python train.py --d_model=192 --n_experts=96 --d_expert=160 --normalize_top_k=false --routed_scale=1.0 --balance_bias=false --lr_router=0.00116 --norm="rmsnorm" --tie_embeddings=false --grad_clip=1.0 --batch_tokens=131072 --train_tokens=789400000 --steps=6023 --dataset="wikipedia_en"
Below are experts of layer 6 (counted from 0) of a mixture-of-experts language model. Rows are named router (the router's row for the expert) and show model dimensions 32-63. Each number is 500 + 40 x the weight over its row's rms, rounded and kept within 0 to 999. Numbers have three digits each.
Before each expert's rows: a language model's description of what the expert responds to. This comes from a sample of Wikipedia text that the model never trained on.

# expert 63
Nouns for quantities and census data, such as average, income, age, population, water, foot, often after a or median.
router:533475511588468490477465506554502593495533543462495511454522506549526514520531520496520438527519

# expert 37
Nationality adjectives such as American, British, Indian, African, plus line-start dashes in biography infoboxes before fields like Spouse or Education.
router:480456511490474456539478458467541507548500448516572594411459452541477516510580434538533453555524

# expert 36
Copulas and connectors after a clause, such as was, are, with, including, as, According, introducing the rest of a sentence.
router:555529456567495508501469441503504478540462485474512471573538491476558580529436492475465485486547

# expert 43
Field labels and colons in taxonomy and other infoboxes, such as Phylum, Genus, Clade, Synonyms, Suborder:, Elevation.
router:561499569541483514404500380499606529595501525426495435558464521550427557558463606592471492556419

# expert 42
Opening consonant fragments of lowercase descriptive words, often architecture or nature, e.g. sl(ate), b(ay), rel(atively), vert(ical).
router:504522559436493446549478548495466568608487492477479512488452492508490446529492501485495427549425

# expert 11
Common English given names and their word pieces, often in sports or election tables, such as Mike, Jeff, Just-in.
router:495483488478437518503508539468538438387551505579458527528503514500475542425529438528480517517532

# expert 13
Digits inside model numbers, vehicle or aircraft designations and scores, such as Boeing 777, B-29, Renault 3.5, 23–25; also sport words.
router:470485529482461587515541492540521569534551538520503481544537541483538520426466458504525420547551

# expert 3
Words introducing a translation or gloss in etymology passages, such as means, meaning, as, "(", and bytes of non-Latin scripts.
router:463450461568575530478442434435521434470526544543459473503543537487470522496469482448503483452533

# expert 31
Capital first pieces of personal names, often South Asian, Arabic or Thai, such as Kh, Bh, Raj, Moh, Nath, Ahmed.
router:481452534489445465535510581558482457517519468517431482526404549457451590447482438529488550524481

# expert 7
Pieces inside chemical names and LaTeX formulas, such as methyl, \frac, \right, subscripts, braces and backslashes in equations.
router:505544502428449451520465529454492469512526583526474519561511492495558455463452577492564442494447

# expert 12
Middle pieces of non-English names and words, including CJK, Thai and Cyrillic byte fragments and accented letters, e.g. Ел'е'на, C'á'ssia.
router:447434527584448543478553550498447499386554520577427491514457560456536568491557481513510520487446

# expert 53
Inner syllables of proper names and rarer words, often after Ch, Cal or O, such as Cal-ig-ula, Pen-el-ope, or-ig-in.
router:504535552466471418507537549487577533527563457495452537504530564494503519436546552500516487461511

# expert 40
The article the and counting words (two, several, various, numerous), plus the pipe starting a new row in sports stats tables.
router:557499482471595497474454415529521578499484531486484492474540508516536545509486490523496534532507

# expert 14
First pieces of verbs right after to, he, or and, like dis-lodge, comp-ensate, can-c-els; also whole past verbs such as moved, took, served.
router:476592497520407559431587511532424429516520538444531491488499437553475475468483507454431541541478

# expert 33
Common nouns naming an organization, work or place after the or a, such as program, club, band, town, song.
router:480567575577411491450487471536504567521502456496533532574503539541460428511501527503538454489535

# expert 62
Opening fragments of longer words, like con-, rec-, ne-, co-, E-, especially in mathematical text with LaTeX: constant, conjugacy, recovers.
router:491547474432469421532447503540435430505524476557416581473442541498548430507406516469452499517495

# expert 29
Middle syllables of technical, scientific and foreign words, especially taxonomy and biology, such as mon-osp-ecific, t-ert-iary, hypot-hes-es.
router:502549529435498489423487558567486512531527516530525447518454557527526484510507480512527488459542

# expert 15
Publication and outlet names in review-score tables and media credits, such as GameSpot, AllMusic, Billboard, BBC, with numbers and dates.
router:561489467487501525508512432531489570499519520523518580492526523568526455497594484488563506545493

# expert 41
Single digits inside years, coordinates and statistics, plus name pieces like ston in Aston Villa and un in Bruno.
router:514550476476509550543478487490541453547478467578511447489538519439522581419536575508484440495531

# expert 32
Table header words and pipe separators in sports and election tables, like Pos, Team, Year, Votes, plus semicolons in "v; t; e" templates and section headings like Career.
router:492487488465533584456575533532451498498557534437519552495512467547512559527500577533531496452472

# expert 4
Single capital letters and dotted abbreviation pieces in degrees, titles and web addresses, such as B.A., M.D., U.S., Jr, www, often near University.
router:546531614478380488531511533519486495502483449500443495484455446453449431471526433509501495547399

# expert 0
Pipes, colons and hyphens separating fields in sports results tables and lists, e.g. times 1:02, "LP:", year-colon timelines, country codes like USA.
router:457508495447569527495474508492488479423471466538519489543582485475511557448482444511508587497516

# expert 10
Digits inside years and numbers like 1970 and 2022, plus short syllables in foreign names like Kuwait, HIV and Farfa.
router:528530445548524504455471543489482581496432546587471577433532451453580482450450516493521513506474

# expert 28
Parts of sports club and competition names, such as League, Cup, FC, United, Championship, and fragments like Lillestrøm and Warszawa.
router:521436490505374527564510548511488493444497488558523510519463453501462495467589557582528466541569

# expert 38
Line breaks and semicolon-newlines ending infobox fields or identifier codes, such as CAS numbers, ATC codes, CompTox IDs, dates, and code lists.
router:556519552475545450512478418418492510448555559515489501538479481501522510539500579587490461522428

# expert 23
Letter pieces inside German, Scandinavian, Polish or Slavic names and titles, such as Sch-w-eng, ö, ü, ø, von.
router:467476549559404461509495567516490533520419534526494464500451594453532499468528486524546493481520

# expert 35
Blank space before percentages in election result tables, plus mid-word pieces with h, ab or oh, such as Eind-h-oven, Cot-ab-ato.
router:537456578477520494499548487523523383499489467475556454498506523495496449446556477455495565519497

# expert 49
Final pieces of personal names, especially Slavic and other foreign ones, such as ski, ović, ko, Sergei, Svitlana, plus dashes in tennis scores.
router:498423554548427509572518426513584483481525477561535485556514508522507618377517488530531524565525

# expert 27
Spaces and digits opening cells of numeric tables such as league standings, episode lists and minor-planet tables, after pipe separators.
router:458449480495561509485424493484542526504493495513465446447568515453482488464469551455466477542535

# expert 60
Pieces of personal surnames and name-like words, e.g. Sher(id)an, Be(eth)oven, Sh(akes)peare, Wood, Clark, Smith.
router:528488494475422496445540503578545431458545500546522486482513574480475572451545507572514561556499

# expert 18
Pipes, semicolons, plus/minus signs and digits between numbers in stats tables, standings and coordinates, e.g. 44.9'5'500°N, "0 | 0".
router:475472554515568536464526454449554520429517566506495528599557460476525554501408521532474471480521

# expert 48
Periods inside abbreviations, initials and numbers, such as S.I., Mary L., St., No. 8, and decimals like 52.4300.
router:516522517489600554492567549506512533492572556538553513438545545468506477461561486499585533406500

# expert 1
Word-internal pieces like ar, ur, ir, he inside words and names, such as Recurring, nurse, characters, Virginia, surnames.
router:485464554494405511446528581581479445448557487509468457514506530539538578470594494474486480531430

# expert 22
Separators, percent signs and labels in table rows, such as RIAA certifications (Gold, Platinum), ±%, Candidate, and score or weather cells.
router:533538469440479544448544516449506524450476596529582571561518522469526529583535546487589444452453

# expert 30
Label words in election and listing tables such as Category, Swing, Episode, Won, Nominated; also scattered word-completion pieces like "se'ized".
router:489475459578451506522566463404464479434469490534460490418544496512543500425516483464494584482483

# expert 57
Period plus newline ending a paragraph or closing heading lines and table separators, often after quotes, before The or In.
router:498577494410599469574430427488449519436454468474457491499517535521455419543457481506479532449459

# expert 24
Possessive 's and pronouns his, their, her, its before nouns like own, father, death; also apostrophes in contractions and French l'.
router:454488443525528484510512555470475505466449485518439533426535442473466513470511522451467450599548

# expert 20
En dashes in life or term year ranges (1899–1969), table pipes in office-holder and election-result tables, and Roman-numeral V in regnal names.
router:461469508445547466566496548464531448526504482456464503499482510490455455441530438447515576444439

# expert 9
Structural tokens in lists, see-also sections, succession boxes and disambiguation pages, such as ==, -, |, See, List, Preceded.
router:448436478479601492516419451462601567524439496470514475447555505498520480524463471505405490437508

# expert 58
Biography and census words about family and life events, such as married, born, daughter, wife, his, and "living with them".
router:530494464505469496498425517504552538425497468464538483508628421480553572462509432524409545499533

# expert 45
Commas right after proper names and noun phrases, as in Madison, New Jersey or Roberts, Hugh, plus taxonomy words like Animalia.
router:498376440437553495528486507504530460495471475462557448436566528550490507489482438537446500465466

# expert 61
Digits in dates, years and figures, especially day numbers after month names, such as July 12, April 26, 2018, $67.50.
router:500484525499474462564494388529462520473527592518510494558525585503543493428486454457488570539482

# expert 5
Subject pronouns and auxiliary verbs in narrative clauses, such as he, they, who, was, is, would.
router:483483482512460482511483446595493446506513491556535538572501530531497493421440504424409551472535

# expert 55
Tokens in music chart and release tables and discographies, such as chart, Billboard, Records, Sverigetopplistan, pipe separators, and year digits.
router:495539505489439488411513413429592529497532483489581496400430484516544555524512486572517471485554

# expert 34
Conjunctions and relative words opening clauses (when, where, which, However, although), commas, and the final digit of years like 2018.
router:515480476578548504526474392532540544511519504466539479485505521583535436507421485432520534455502

# expert 6
Periods and other sentence-ending punctuation at the end of prose sentences, often before The, In, He; also ". and ellipses.
router:493499450450559478550463489514459569485457466501507455451535509482515392536481485430488491469523

# expert 59
Prepositions, mostly of, and also among, about, than, except, plus rank numbers at the start of table rows.
router:544512457510621529477500410462494450543464529433527503575564475442506597523466496510555472463516

# expert 16
Spaces and digits in numeric sports and medal table cells, plus month names, date commas and words like such, helped, countries.
router:450463466523556514460425514468454465481464465485503470494494474477507435411440488454529469463491

# expert 47
Country, state and city names or their final pieces after a comma or New, United, such as England, York, Nicarag-ua.
router:549440482582356520561499400502520522430502470528543528478544504508485567480489469553496452552537

# expert 17
Word-initial prefix pieces like res, ass, obs, cons, ins, plus header cells in filmography and track tables such as Ref, Time.
router:468554521442505532511513500482448488542535490538471464477462579477459441545549514488508537540573

# expert 52
Opening word pieces of capitalized names and words, often in entertainment and awards text, such as Gl(obe), Drag, Phil(ips), Nik, Slov.
router:530566512477441502540478548491530433553611440487471549514403549512545529545512459565488488582539

# expert 21
Inner digits of years and numbers, mostly 0 after 2, in date ranges, scores and coordinate decimals, plus bytes of Asian scripts.
router:445435433479554483482444438463466529514496471458543519444455486534484457469514525453494572544421

# expert 2
Short inner word pieces following an initial consonant fragment, like m-ast-ermind, jur-is-diction, hosp-it-als, ill-um-ination; also short nouns like heart, ball.
router:461604528553441562500494525497431476485566618438476586576484518488516493523514532461536523526484

# expert 56
Inner pieces of French and other foreign names and words (paix, Plessis, Chouchou), common surnames like Smith, Miller, and digits within years or scores.
router:486465512508474511586450502569555571500498531558485478505525592468530485434535466569569472528513

# expert 19
First pieces of Latinate words after articles, such as expl, inv, att, dem, and the im in experiments or unanimous.
router:500564481461437438568520526502463525527544480487496511521470580487521490535507503533434526546588

# expert 50
Nouns, or their final suffix pieces, heading noun phrases after the, like creation, presence, ability, city, Court, Battle, perspective, manner.
router:418525519601393458473399446555481554468502437535459538533447541535504499483641520466547461443536

# expert 8
Articles and determiners starting noun phrases, mostly the, a, an, its, often in building or architecture descriptions: "To the east is a".
router:529557454468593429510447492428476561506461494511500479461578469467518554497528517460473417533465

# expert 54
First pieces of place and institution names, e.g. Sher, Whit, Balt, Saskat, B(ron)x, often in sports venue tables.
router:551531559433462457501543531463483424483538436493454518512437482474535603489587507564472512465474

# expert 44
Hyphen bullets and pipe characters starting a new list item or table row right after a line break.
router:467471513415588509453449442469515472470479415522504471533490476536478492533494495446479523465529

# expert 46
Commas and comma-punctuation combos separating list items like country names, people or citations, such as "Spain, Austria" or "),".
router:487422491460615532522504504452497543440418491528523486473528516460514433454460393474425469447481

# expert 25
Spaces before numbers in table cells, hyphens in ISBNs like 978-0, dashes and slashes, and road or rail words like Avenue, Line.
router:542455443446540446491515473454481497514479510536512455441544491469485431434448529444549518493464